Weights of a small mixture-of-experts language model, trained from scratch on English Wikipedia.
Experts: 144 GeGLU neurons an expert, 2 picks a token.
Training: a variant of SOAP for the experts, 496M tokens, 3782 steps.
Below are experts of layer 11 (counted from 0) of a mixture-of-experts language model. Rows are named router (the router's row for the expert), down (a neuron's output weights, with its number) and show model dimensions 128-255. Each number is 128 + 32 x the weight over its row's rms, rounded and kept within 0 to 255. Numbers have three digits each.
After each expert's rows: "raises" lists some tokens whose logits its average output raises strongly, later layers aside. This comes from a sample of Wikipedia text that the model never trained on.

# expert 6
router:138165116158139170054123097135123055153136114111134145163063132177091123196119114104089140141112101181149066156149211179143100092127130135168081141055135106124150104148142072107132161138145117151140122137092194124156100133116073108157120140127175153155093118124146139173123147133180051118152145105137180134088116153142116105126138126157092169138075089087173089160122154138106114187135
down0:086107127141120144138104098107090073104141106149117086135190074145123141135131167151113152111132122136113134118090140125178153198170101148141174037079130163125142103088125188110124149170122144136114168155163163164167089166175161117112121126139143146100147115125124109062119067144101173098130104104114127112133135108116106182108129074142153105152109138075167138124140100140191131145116
down1:136167126160126113145128137080075152126153156193123106146086161143103107185149121106148121070157144114143162127145142136132106159111162123129041159146125131127133134097140112120122119123133122119126053141113159108202132082136068138058114072085140152130113206172183147200148101130120178142171143175148092120135133156123168097185085105171093146136127159110175064110126119190104161144141
down2:090089160160109078197140122140098100183146115154106173099137093115112172105170095095164043135105162082158130099110115116088049124158111103107151154182140122118139163151135181118101153155068157111105126091128134131148133092137147109167111129086217070110108152141098131163050100166149123106155142095168108100152091207043146126128193155088144133111139146106129075191171123164132097078164
down3:145072082143091120024044084147142177126109152069150137109102104154145074138097166144110151142134144151106147134115127163141112171137126147119159137119095120117147163049157140140163124191079100115171111169136186187162121114130105175145142098129122186096047138172099158079123093121099187164104139102043091099129119133122155097140151098177133099164114174104112129094129109100154150079104
down4:084091094081078096147095099165157157128113175088104107118104103153127169090137089144111096150130119158086129125111150097115092172067119101155137138167078149114107102129085120076084081130056143211162075200112163137168130091212125099127091128170081120137147084120112148110115089151116125095121156137121184124161170103111085102118118141202166128180128117109184104120131071101137080109068
down5:135172120147056129149118119148104125058114098091111116144163096136158125105134144150133067161075144098140095141148103135240157117153150129159108115128131125076112157116175098098107146078124146130083146088156060118070119056211067094119079132163143172116113155119119168138108065151152069147129112110212159147102075170100069088078126170147167089125156155097155199121072173150175137176095
down6:135127138121134131178116104146124134066152172158156096136111135116198135127111170154130096065092122065100116209123107099097183088172123109164153148139182161107115130121148127158161131160107105179064072112139135126159103094142178193147103106081146116094087113164122154091121113133185176104162127129115094132126139114078090139157102158179143152122158077119092074072131123143153154114156
down7:151121136076151067043186117140160144127098136137107129080090111064102070152123095189153161112099063129124120087076098113103091169096132114174154108163144102134152070168123164144127097148066115141168132144124123045123067090146114144115083164188122150125119117068114132077109164136136104143083102159106150153132134134136163136151149131145099030077085128092129125170166141125110105137059
down8:082156120183115089102101134129161104126141128136166132174181097144126060129125107105165091120146143099133142184116128129137131107100100110179104117117089142158126139137103136155106088155080098059155091060047093126188085148130125120122106161180117136184127170122095155125128185172091098174110142077129161083147149101144081203061144104139160147142145081150090088106121136083146079176159
down9:140127128171180108130113123134130128151151121096169142145179135144180139156112117181124130142117103134145118108116135107144135102059080104182148085115134147141172133195104085117091153123192085158113138148130098132132162123102109170151136148127135166155119111117122068096148136145149174163181147153121143142092114139147120080091107088199127171151131103138105162110229181150093169134053
down10:128154095108097107120196103118085111117071108131170097094151109050101101116123058147148141126118117188092123183113147140097121123102107050170111147103102071202163068159122068084142170162167130132083155088119108066170163099161095134037147117070131118155141111103146126146085046156102126115110103111127116101082152191120107166137161083163135127048107109177083150146115130177094113130114
down11:153140145135139191140129129099067189147118144164131147137186157077192170200150121141138151123180154111096152108138094187155094099154145137065177106135152103149095142111164163148064104146125065110121173160142181093081179111182167126138109091163138098108133188133193184148092111112117142095174122132091112100136189046129134192157132124145120102111110140142104136172132139151161165107147
raises: "rab", "aks", "ç"

# expert 38
router:124135172130127132083126113182123127221140107107123163138131070171119128149106157134116145142184094166183137086134109095098115144179198096192094107163145155111119085155207186185163142106068111117076118132105132151137089144135125090169168083170117147138088177093172169127104181127176120101161061184135161146085169222149112138144139119085124108120128120103176151123141107120143113150159
down0:129142101122123149151067137154104183147106131118166152180140129131168126144161126129140134058130127132138142136126162113207147077118145070171131110101125103105174128068153089092079140167063159091119181116175119097153123161130136091105130130168124117109109180171128108139135074155148100087145127086075128108174130152102119135124107127105139047073115123076123106122096152145239080148091
down1:102113115078223173120151096126111053132108136149165130110152096194125123190057133123128138196136128086154132140088117130121103168122089095110132164075131118132079145146117113116172121223111115076132136171162156147118152095122161105152164051139096090135150140110152148123138080177118088076122070117117186149087111160119111143154151097058090121129186098109053096186121097135125139156124
down2:160122088069139145119143115047141106125100101092127171145085087135090119113128126117122116139140093102108092136155051182120088082083137212117133125101142123149121109070103128169093136083126186081123138125159121118140097130132088161095052204146029129083085101154145151154172138084119142160152100096111148052097081132185168085126127131140112183132087130095119112131141118132074115187111
down3:132128108128126182137200112087115159134091121152102168129090142114117130098135096141153142056155155141192134141153085148135094150130077119118175157121109179128149096088145094095097212136112116143187114159166135109146145083174155109105106088153158115062138125115101083113126129131140117116102120104164135150107139118118085142093124144107118149106108124115139145125141165163140135136143
down4:170110088076127112140095167112127150099094133127109077141138218141185115123148133138107114089150129081157142138132164102130126156144098087137150096096170114083130110112106135121167110173113123125133111122120146187143152129168155147139118166118101143136104130109196127151097129072151134122125105171150130122204117135128129150153110102116060139130091117097205121113114149163159164138139
down5:146122173130120136119130130117142129119130100134081138133090128188120088159050116097061110088140143174087142104151175179145118164139153112135133105197154105102080108201197154142094109136107081099133095068118163145140124058106119180119142169167112154116122109075150160134090129152169100099124115140198172188138136084102161095181150107070124159157128131100147111149143171127171130149071
down6:146148068144151102194142153075142107155173194124126169097095065084134085097125131146142125107142122136103143167152121069129115118113113087120170116114145124149114163130064099136156169122115147183128124106157043105192148125204150059113103058093102124077074130142132077147171144125147176130122125133113117180165126149196086149156172182164147144071126089169110132096117158145104091108154
down7:127131096168131104095118110098148091122120096141108133155062107128135081174186148108133143163072166098106124161185152175192136106111149121143145074041113138177075167125109133106127118136148133096142180072106189108138150127097087104128178192109109078148160124113133117165140156143185106125131065092137138145102090149113117094161115165117112166079105091107085090159119181141138056184126
down8:122078118111105136066138121124097076125130118127116119147092170107113112114130132121127100141159146154125096173136114091123076150121134116088107125153119096136147154100147113100179122089114151149162173178105105158183103100158181141116178077131118131161169111121116134100069153104164144158151103090095145099088184112135112134106132129143213085102097125125155120116183135121135124116122
down9:172139175062142167159148090130169110109083110134142119181162097069094108110129151113116117152080136141094135118136081139117137124144165122143190121177203129155154154189127086125130133114147065109133132058083129049137120078074146153113149154131102113131170113192154157124108117115131149161116161107112176216185136108124157097151113109118148127129111142150081189109180117151075195131131
down10:129105083160093086141174110101130102148115144110157056127131131101115154145173124123121102100151151078126124123079132105160095151104091141190135135167102104118121106108126093161146123129121103100131147122140113115160137088108088090135107137107071155123173184090144182140078204100203100094112159115167115110137111188089134123114162136110092147164158142133110100143116098125125122121109
down11:120091146080101078128112162147142144107139107061079148158143093111113100093150128155086136140170083219084107121109051163077145152110167166123147092132137104079135108123070066111117114122120109089191141122091084127125177171135106127138162081159189073145113217093164141111152037115131108160131128112110114152165178131118141105128146089146213130133166115194141185154181055159114117191150
raises: " Ride", "ipl", "ards", "iph"

# expert 4
router:140142125127155116161136112112115139150142110120142110160095100159151143111122115138130065063149149109124145124123174114097147178063124079143140152190106177118136182115134133097150108086177143174178128138139189106159119110174091090145127165070144149062136144125149170054134128127108094123146134090135110117084146137127118156115086117100131102119087155105140099101135116121159110059123
down0:148168096152156114161186158082115129082150109092063164041115102169129143047131165113141155101155162188159136144141134112083148129086186185123191119163161106135087130088145121119184119096142086112103128112190152153141152098133100079175174134127125144127171090152159103160129096196103153086154169121143113162044145135123117135120119070116198135164200045173119033114107111097119133123167
down1:126154138146186151110111141127132125117134099090092135236158192116139125099125156174208077114121170156124126121100098110162164184095099179154080114097133130018160148128131132134203105149113126110150123138159121134068133127116094162115130141114134139084115162137126162100104129115124136158119132102082128146144179073077132128182161192112143101145100161153132139086157135100115117103134
down2:107097145076139136080165048191107105105093107160172097090127097109094158115181156108176209146144073104101177156113169148101110100115130124142061155158177119163125154167085124100202121114121168154131101163112155122132070156144136086132070133102151152191057116118134103072105105118141153130121134129137128088121122095135156130125178143099117115112120077165090126150121120165200107103064
down3:103143107114094099142130090100119133138140116136078142108098091164101085153115124102095079150098119115141138142096128068134154131198193228105150102036104184145184132146097086090114097126092135090089156116122168133133128098087167063171130143087157098139158106140148156126127082139170088070086123097183084138151116080161119154148157087141134156145130128169148168077157126113133086137061
down4:128098127122094139121121145128134128154148129138159101062119183128131130070110216118176119131106130068121114121125050132169155076045116133159161123081111123105169115146109118092137118098137145071137142143144110108178120052130103134125089194100095131166121087133082118147126152164116116101174166162100153145107117088069142132160103178093105181100168100133143071109123072138102141111105
down5:132086081107174143141118110118160165114113150108117113132125157136134026142086133154189146095125153112083100168133140091137127122075064133138168062208070112122134137157114093145115134125128037105130117203122117075097157123142145168113146090155160100072109114125148154092131100185157115083130085104049123122172082124129155109154150130106206090105112183155135142141109132169125191110076
down6:130209127165104146165114097157106100139133117114106116122138162177135164152158128141157124154096188143133077160090120162108165146122110171139178094144127147171116127140061103132174133114160136112049151131141167119139138167151141197143103092131110082066158121173172107140168117102147149094181125040165099091113141092193182157116124151087111093162147148079129127173101060048064148146149
down7:148138110121079168155161128165180141109138117163192144151137191046116081126156120125163164131127092101117158109138134138171084127109114128153136073119187190100100105097107111132104146095184126180137148134178206144106127150209121146181178178116117125132111076063120148122178160125136151136150125080149144129085102121151138188202115128078124224154127137096182103161121159138157127160157
down8:138084110110118112099115125105090115180128152169143106128184169138141194156151136166139094151097161149167155155118202168171176086124138123110142128154126117117170102182101167110087126185147084136099104142089139136147146098196129091118154209172099139115163187129162126122180073179118094131189133111168084126105146203153079087126124178183108117127134055166123188092111148108129137130139
down9:071152112119185115154140120118122175166079069153153139066073198144095065134111127151181113123125109133156166154113144072121040124106142088141154139134196180121087098138121100077147136101100141135123137155144145151139147087126152077142096204105155132109156117200139187056102152134106127109150140145154195112120158163099131090085119117177086109081174098119111168159130139123052047120116
down10:162114189142128174089115121112136158129067172130106126089184125137154131139084135170110116151130183107203147147169110088124129117128150086104176095135114129154165181130123140114090130148116179140061115096144108127109060147096173129143063116065184101107114154151169096139096117133124163156133131139106187123114159104153090140049064164115159107139103114120151184110149139150086133127135
down11:106156134136125129166143167138125191140164124175137129114058091121126143109125162109154128123108158175144164125120146100139132135096068138148128124151143061138113112139130179130150124157135084111070098116132122118125107059084135140119125129137134181129122086135110122183104133149165119128115152144146133131082061106126129113104128117154134093127206167078177122138100067161109079152147
raises: "an", "amb", "es", "us", "ers", "br"

# expert 35
router:116094115128118181135134193128111102125115122071127143137090125144139132107131138156129126152133176116139061173132068098076152138106082110171177128123166144110134149120148087128184146130067102075128138064113175157096152107121142093172163090083111061132156105170143104105120089118116139211099075106171105137117178124161121114137177118120079088138094117132105055125092130138100109086129
down0:099071202120151155160117133117115138145180121144192127152130110070076161125148109140176082091101078093165130109128133164080108160111146128126157134131154146093114137107145134106129097138130105098151135064091117102146079160125146106151199171120155196156149127132187187125156144129160145154146086111097121155076101118103113160123211089152127150072138103129112091168142152117137158100076
down1:108135168099067160149139092179146107163170129143098094158185119187111172184092150141155081137166138114126162122127087134168082102137148086186093121078127088187142052091134108103106126131121128121159201175129149110110127116143087154119152113155152120111090154101147163116114146175126156137162108177162123129124148123130180122152151087083147153125188116184121125053134152171113122174149
down2:062105116092170114107065193198116111115147090079168086103122176100133165147187090099133117121106082131138150146124113190162143150173084177135118135117125163094115151145147104082126122103106171077120098151130155137165151123120134152123135103106100194136111058104115125116097167136151143130141128110126135126107111183088121122129130165125132057159109176171135129102114154148045148121155
down3:172185162096109174149158052121034143079154161132124178170154106075144062114141129116126105151148142139154112125142124121081102076082125108136157140110142107178159112087117148158140131097121079173110077131158125130096098124143144092137143085124130078123140097117096122112202079167138124146101118121138128100066115125148130082109119142096074136096124106132124126051163079100189111089055
down4:068157108180129100121103062136124103093106144112106121087122159113097145180136153159181041151132083154124180115079114162160158090067120145196168121117142141065152150090114144089147074156086147138220101145053135078144095140072119139131111144062114128118137186132144138174080161151142137109155125062162091075074103161161130185108137146138146097134091066131086080157060164149101097091085
down5:139149159131145162083155136094170175107154115087154165121125155167176186117055120116150162177102152086126147096197139135137155167118135103124122113135119103174105083185152176071097143120150182085128196147128124084114137175139117147111145181096135146168155101131112099125135158035106097174113123156155130154095107082148124097084018074069117166121106180132116135151110104109090118085164
down6:076104167166100174155064115066128148078154101083061160118151097088159173133106105124102143132161088095129088078110064116054135128146089138106097142161146093160125127122072147183149139093149111118135162136135107145135151139098173128116102092204181128085115177061118119082171100185106111113108158137089100165126143108142097202115167170186160142172182106085149136188157095121134156112115
down7:077128147164158098066128169138165081121122115115114102113149139138123139151097127154086172170166128156167102138102123190091064122142041113127126151134162107164112075168200076123162132116068145116136083107141119137103182128129146183066160225104099100101155114145147102151141021114093103151078112183123084115128145125188152158121108063165147153157094108148055165126177134156144100177144
down8:053130082121079142125130095067185146149145111131151154129157149038129117133155147097134106091112178105105138163093131111107192105107104111163149102196189140119156137118124095156090120140126146112151146135122098136142177153148106109132151162188103132108167144096112085117108157126102142121123101167161131186136116179152102131159097143078088124117161175132093145062135115086140137117094
down9:137190144165141103112098149104184084128132075131178143115057134140129136142105134143093140152086115091137163085139122197082093165047124140163100146114133168154080167192131145150116085107135099147137139053142116157071136103166098156099105115099149158097151144142103094090143148100117103084101150116201141142134159123095117168119079093187170183101115144145115124141126166102110131149161
down10:134143172089053082093084141120111161187151126062180150195113139133124196136093111079154145096141198104140140109179145121158155147165178169102127128150080140133113133117146127072124121174147092090102127081110124125121105140120146162139129132121096133116098106129078122143165094140115160145186119094080109153185191116159109131146155078123148135149160146099140141205114101139164116141106
down11:179131102141156141164133165103114113120143132130084097172138121068187098103135082139095096144091171139123060151118096123127173154182148094090058130109096109141085102121124128161142141169151172128181096145103058111136159212144089164138125141128093143167143099176191083139161148151121147114104083162127158146067104120100147151157128169118123113136133134114122127163097117128182081166116
raises: "201", "202", "188", "inc", "Club", " featured"

# expert 41
router:148162118112136069129168147090091086201092099062158139135136135133119128110081114124134087163157120122126121147114112106120081121080150097131118122126113097070123097115072107118186164081173129123048127049141125091119117121145116181224128171140069096137089144120080143132160119122175116144133092129135192116161142107155149113131175125094146124174080070153117122087144131109125094146119
down0:102151100094116085117121158093140104135085178153127140107118093129148101127108129139125121125137127100105149129149135098103123123175140133090140143109161161141130073137075088146110134101142065157143120142134123116131156162141125117105114134134131115076149112143150119137096172185096115116135114175157050145186116118152094094145096112136079129081033117137141141176092175134122174153119
down1:134088149151163075125083063106123172152165143164126161127082189191121097097189117180136105106166160192072176076121142165100092126072144152123161141182067154170084186122140169147152091152093089142157137146161152096150107122157115136116150156153118224180109104145159148125150108162126140087159115105078090122166120131158075128131113090125117109118141117067129090134083132085164148102121
down2:109117115113128114106169141073105087127116092174157117134142128102152122180095088179110094151135147135106130038136152162144111175169191161084161158136125179177115087131090112124105184164151114130159092133126101116136123134147104200113105116091132100165142147116138112171127095126148121151149122106159156100147085170181109109095147161091125167173109082146126168187240150132092123160128
down3:125142107174165096096139114157177098093140161170091212119154087055076088181170127138135139160154155079061155109149107113155143079162108117102099126161125171117146157134098101097119099159086158212096121100109088118124125141188094160133098118160125068178173195107145154062147164125100126160137057115166114167117167059159105103067133130127158080199103122156101106151138157095135143150116
down4:170126133146095143085222097163117045088143115160137100123126123115188102135091125089123187154148097167161115116200135157156032102107118130113146147174064141130099099154114116129138155093105122081188115109142134169079132072097111203107129109199145180122158173138137068130161125132139086125141115104141158063117138148106166060148114132083115134114107110145135201143099124134143121177141
down5:125121096101088114172109108118133097099144095090095120073116199102130144107140075127051164099089151072153090103217130117116129178100162069162149086186077124142130086133106167118138148113149120094115154118151138149051119178128158102141113155177111130116192122080122118187122164118107095111118167160136141111148167150127105118123150134085203139084148117197144114096170092102138141126155
down6:067082135099067131155186141182082121130140128115078137095116050089160097119129117183161174132159108188094071105152130135110141186065096097157144119084157162106107146126132103102141095131135092151091115147128057084086137096152167147147115153115133143131147107132154153161185169103068138059089092138133131142111089101092172219131123144073134072189168157145127133132093156078082081176136
down7:150106157096105166095189112119050175132125092133123141177165178134127138114189060166152154142104079124107097129149155127209125077139116071087180080072148100078115155106109128162105120161117123138128102182126118079088146066181134113146148126164148144086103131113075130112098110093111147142164091143155124172076095168173091093126111167086083117086164133117093125065097101094211087114188
down8:138118183114110158128127129135075131165148165168140143139158148141148119177123105184097172071155111119119084107145093180138099172129086172119175127127127099181173104117161173118133082186059173115123103185164112078161136127105148061144093143108143150100130098156134089127066134153083154090154144090071140127097121154074118123114131153129139137135164174095148104100092197098130101144135
down9:128176056095143121108142041100111151137128094107082111147137097100108124176111121129089162130149131180102156142111122164102117130136073117124089126144071182109120180217146168184124143119109179142152169076120179155141152129114129141149176144147153123128113158194134146159154171088093138103146049132178116090095181159092158196139061123169150149111164129082136179042101141095133119146152
down10:181127137134104127072153119155103094092043112071139185093152182071177111225131094099105102082117163130116095065163120074130160088091088112122159161133113128184148151132137119158066119092150124123069125143146145093163093129171132152107135095099155063111148147132142137149094093127127160104108129070139106116116114152176134129128122126121058144146108143102139134135161170127186158145072
down11:105151086134136113177138110102112061124212152121129141139142125099153098148131158096150132150176120130105121096090173148167112149147122127160136122153149094123134119137170101149095125186129115089118158133170117093149185091128149125151181152087150080159186129112180088093148132121123144090141089130122134130124159177152141153133186176130124153055167129133070092153195145140117090120058
raises: " (", "b", "f"

# expert 9
router:127096119118145145123150119160111175173129090058125118105027100137100126136139135084139133177144138109165126162083108133148121180121161130066135134163128154105169167129155117145181163112140124123145127059096174138063159145085089123226148108108115165170074145190062114102155182125124094181105112105091172115142163185116119140082161133198145174112133138151114157177120111107110092149178
down0:134115106085156103122151109103122146092145122092011157136089194119125135086195163143110200085136052115083175160122149132069068126138183116182108155160098133134150102132125165131170141105122132164141131102129132147129115172129130101098139048045142125064125136082160140116190141133142102189147094154102126135126166084137118114164152175106127159107127104161079124074141140141133109121157
down1:093132112125112116142135158126132128106155106141154183099109166123111076120118151146129149117134135109027106125121151084111084103092097119160113104112116111124178150136192106127108123142185173078152131114109096138192065100117130198110117089201102118177141115118099109135146151134116154126137160135103117191085048115037098185123207152179149184157102095149155098121074127130143122108119
down2:150070123160130136155143107176167071150117168078129168049130164166091104131198132049187091132113142076090115122121103128130132093182088101105148128199120124107106106142143162110131062155125153095146162087124125143166138165098113105173139129157128105122112120095097121070091163076145090158108168114158153122117132135125090125036134142121164101157166137117109118098162142142065149100105
down3:127066117091095096071117113076129097133111105171146080110079119170177094094163152115084089102097172165085149126127140123119129142112135101147151075102092150124105094118165137149170147183104141150118066141123154122176132122094187094138166134104194199198102123057100113085132152140099101132140099111154204146142141126111134160142116126182138115120146090152139074084103117223150119162118
down4:129196176151180103163116136152102137131127143123155119151111120074099138112146107153130126117153136149119112123113136068202125143165118114135058148120094104121196146114200116100162154129108097120115131151143169109154169058152155086187109163175105080145138117159106121090148068181171106103094086124067116127125170105088148103112064138145103166076220155188140130086059116127096125150155
down5:180145143181128110084116085147172068104158145161146119115136129122089118111087143074111153118102128153118108111128101190113163169184160111090098139132131135068162159108143147162162123118171091135070207114102100099111094145116148114121053095097140091161084100115155129075166111073104115166155149152129144133123126103151164094100143081090111151182176147144108135106157135129115128134084
down6:105160140127137162161063157143130121114140125180095100135084018122211133043116125159127102127095089061144072185183124135143108112124123139105098104087160176139060142173139159109153051146126110123142124121086109125143109091126167127122075114109159154145112184179129117109130093125118116116103080172133133105151135093114163137164138181108099115158159179094087143101109172110083130080127
down7:144096140124143087099123096174093192124127157102121132103111128171141151071120143101142104146217073082137124114127156150121078145066071121168150148083153145157134089062122148110152187148137116149185165194124122158143127058130140128174172106072150163110120097134109112100119088151084111162137090141177149140083174165130160092141139168140141188133072176081176097149152143183136090141142
down8:108090166106114126143145133133115115112143140174195138179128121159175127168159108092120077109115138108139115152173067124110065180161083190177134079148136136121161129135125105154162150165171223095097099164132169133129134102127167139104058094132132077115123166143158099196082123144115108119079121116199124083116151096167110053143129122171089069130097142110148115135110157135130144153127
down9:088156076187100162109144084096116183090107101143112105115100086101146099153169175104096141178165081100159129147139145133120189117172165142129104141122143181118120154129107137178105129108163132110126124119096061154135124132087142049089125067118125059104104207136116142130128136131110169120139075060193131089175131126103115172121137089172114182178122109136133102108103114124135131104152
down10:117040090111154110102145163189121123159154131120098112063019147173164116164120165123124142099176147148151103132156101176106094139120098155160156154094106115156114164139146144131117148140119073077130139162088135074100116070103094149125145196151111079070134112077172067125092109120130099165172077131173148102140093087147142133144149085093104118127082106165129098140151105117103103049112
down11:089151153098178105118175124133141050113105169177129125122115145089156175096121086130107181166141135108159133145135088150180159106106115134215085076133142129104147091137176120081128095161090064139200132133175116122090107141098175109085135089128154088144121147104165128097104111100189192134106199104082134132098087111134103172118144129123163116137105145113043146092154117150125154120105
raises: "ct", "als", "hol", "col"

# expert 18
router:131154138172138083081147149153121075142079064093123179209078159144171112094147146120142081153120099159129120154137182117145087114145138142098172131170126138109132156101123159118099104106101115145154135065192174101106149130122085095131110140145116109111127123155169167123106142138150060209175086190100108110145146121129133100094190144124148148102067123131091117122190122154067106102087
down0:132118147144139126151191140089142110184107148054139130127124115108153105096100133168035118120097129152107158149095063125103094118161111155156113111113154067108157124150158130112106134110207160114132129104142069119144121136143103132082160139166141079067140170102146105153136134085182100123112210125156173108067063131129156100131140104079106126144123128051125195119143130188164076152165
down1:122131127146176140095130099092144115120143054049193134143153138190089042185127104153151150114098139102166170073131151152099107164087083170150177152164118208115153158100165140112170135126137154081099115143107101191086162153136062129057110136120086091120126117146120094120108126113099082118104117096116150123125094159113109149118119095107117086079148144145138150128110150174164070105113
down2:094120126140090125102143144116111127113182126150182128107145122118143160163139169127143136116104121093134158164162116126115122118147116126171202193112136177118146141184101106145144164141087136120091157179150107173170175085167125088122148124126153128130130129145161187124125142140087081158075125169127172184117063135083086107120141154183121117061120149163158157108116130133119060101142
down3:152143158081119123123092139069135153178180156169092099089173114162131119170115134110134097116169066096095108158150107096073121139152105167174137175153135146142102121151098107095147128158098088060127126159182138097151086164072117162095166156060140106113128151057132098115096075135137138145126111134143112110147172097158178152122123119178123159056075183121125136095146086129092140122102
down4:096108103126182121150069116136095138170101132144093098108114145100149147093096077137101117136088147170197148136075119119090137194176150109098164159180149040060156198104135161111089164144100146100120118140174144135144082069081129089129141118115129155166114154172095144126140185122141076120077092184118141099125172114109108118123132125149092089101098149074134139120159135093183116164106
down5:104075167144183094141113134169150137138204156143106119117142158165156124139183068173154116153131154098098112203120137186120139116071154073121122131125152063126164128141167171084148166050089119111163110114116123164148131185132068091118105040140087082126122119111133102112116114119156138119042183115093139092155167155135124127134179093123127142117113114127117122075128142138141130162123
down6:151092140103139109080131158037116084125116144161126097176100146068072131084149104142064127075109190158131180139134159139130153120118087071144135161067147116112128131160124128137157139134099118133108099120130134090082132069127153137103118103068115163101128122123127149154089161180152163129083171102151106124154115107091100138132166138182101145114118056092092153185108126165119112163136
down7:139117162110107120075144128138116131107159071161156064176095052078125134119096136129133133124093080109078121108125099156154154112079076082115039147174089161187151141151180157127103101129142178117113095074099194128105155123109098150104095125142147093137140158141107164166166113085133104179136145193113131135105155095155216133130135112198156138148111129172094072145143116127141209081129
down8:110152157218126142193152104178074141154075168193131102156180127116110032103145113163171148088136084137107163075138157152147109130111089114116143105126109121096108162125101060128121151154105144098125125107148172124118177165121087177108111116160088232117151112101091062142122190119089167093163119112153135126134155128133090115120160143165090170082135100170079104073135131132094111117119
down9:136128122150107153114092076187144121111123109093089119115127139171106071117119132117123123122170135111131098107106158170108189109151141128093095084097138153152177133102153147129146095046123142128136150152094107041148106195109110164141186104115168129154088139103089196107101116161066179151119121110149139147192203136141119166102079100128123111123114134101127109178112151098097120134080
down10:150161130097155107145170108076133149178117147153106125131092112099176148143129099148100147115090094137137143168147088086215114154118154151162127125118157167094174119112103175116117131125142155146147091128122113107105058129162127110158176168118088122142169102116150149185079180141131127046201107153202111148149130171064148086138160106110161167141119147108150104141110132130195125131148
down11:158110137131076100092155192157117097163088194167099098104127154120227107093135111110115104098171130145107098126166102076144101084079121081165093135191116076201108109168084191160113104127159108095141088159104137048143112122181171196066164163159130117097132142157071108126157094135171194129146105055120135169178097161153125171117090136093071125133201167106162111097135135178098162067064
raises: "l", "m", "b", "p", "d", "ist"

# expert 3
router:148135158156188152109128115095105095180104137103143123089158120089171120096168131128118104134138150117107196109157087107100106177128112081141182132092155080153102093105146134085144165102139143087117124203150128103103068073138111152178111157108097095141094128106076169115123130132190129121112120144129103107146000187110126156120142139096098134155172129139082088144144118160151155177160
down0:087144142160132201086124110087086059006179124122122147158101137140104111140143152131181155097115125126180170129113184155091156152101086100110090171175134168145133040096118129086188121097142113097114136115149113119115110193110112106095129159064120116174131171141092119148171087123188136157181187108107122110171153137115140122156094108155111039099145134104168081115146131144124112184077
down1:122092153139121135147200161117154093142213095112148123076107164187162141147109114149175090191092148124139125151172188111093143122107122097093071075127143127107161123174131176111149146196143114166116129064189195117154182097110125146097153152121165134158194114120147114141131199087146105120158196128058160067120156101174131125137175087176152179152108157097179165120088130096124081192138
down2:137104109164176091155104114156129106112151175118141099095149085097059149129121067157152117149087132124135104100090130090071137083144169203102124106140138131164132166091052138159124098121145118105082136151119088090070057103127130073121109114164131143099172190110097099074115083112122130204159118171137109089116071056171158125187190148115140122104139179125139119135126124099128197108109
down3:128059172134160116129129099129099149104133122138143137092135124113202138093089091116142113147137177147110163119108143067105142125145133110152151064163095128133153133101128076126113155138123102064116099100160090140176131171168131093129168123074116096116110166183142127162184075130090151133130181148134096095133134158164157159118181114159127147123150043116084079103160178105095092192109
down4:055125127112118115150126080099083114199105153139127126064157154157136162158176153170158130116157170063149159129091133125121116072154119124160132160184106103176150082105124107114164171173093129125105111124120152087098192119097043126135088168048112155120140096197075107113129110043145125140126143129160141133163115106106085120146134084051156133111146121121075112085119135153140159084100
down5:134119083103047115149071138109171118160087085103160112103086084142137108130153110134192151151160122163119178146085169085167100162183117093172100112121138112104132119154120150113179132158156143149133107173061106176166109132125150109144170116170158140105116130178108209154128087086157091134144125084200194125175097165088097163167136155150122134126080171121186073039157171140147151179174
down6:174158180067170120128112123147147097121144091172150133107141077105144125162128156076148170102135175178206147119122106136115107161179121118116114136121128107190124125144185156162070202109076134105115119120092176125150092074102097137105096132129103091183085156152125140117156101095181163088139117113142163119119117116162134136117079185085190074084156122179141108103140045171038152142163
down7:041193106132154118170087157128130151139116111128130193125083037137095108129115053107167105136059124123119133161094119128160140138116165077119070138146191114074088122138143131157158159134107127120110094125152176065091122117148135089103078120132164172060077098112156128122152144117108140125119087200172096145151113176131146172143118110141172159166128120070123092092118174120087163164111
down8:089103210120162129154138130144121155122150131145121101086148164099115132148155180105202194162136110084205154140116149108165095167043150114128156114145178122149145106190117145163129160172142168096118155131114109156048087186122124115114173120132113150162142110091171160163098106142080124085095170101151141158153087145130146177104168085173156128154092173132131113129123108126134111097086
down9:119121108125176117080080141146133139064110169139078132106098117111121126137149047152156091114115183084095051100164157152142170125129157170074177102134135141111174074118141124155117129108120141064111138163117109093160143120056112172101127067113164137098093153152158045092157133186158130085117173165119149054094101126147131101088102122155117144164157075070173111070094082182119135127110
down10:133137089111105108079121112160164096162087161120066132137090093143129106196160137126042086103116137161105091144162090102143146099069124126165119144188015102214131092121174104082154064125113062126125122074103082165122096053150051163152074090182117133103180182154112117122111134109135118138125179183133143121114130102144170127165093182167117121122080117175136149084150192115123121104089
down11:163141157125126129127137168123163139120198152061121162118078131143103092117064127173131096136155146160112130135074111149112107207189074141083161117139142194102144176168108096136095150105155087123065145087181195090135165158081109102127065094092143127110116135158139159108072099106088144146136153149156144103190127101104159147108177103167160103155115185145132126103093079108157121143172
raises: "Reception", "Review", "|---|---|\n"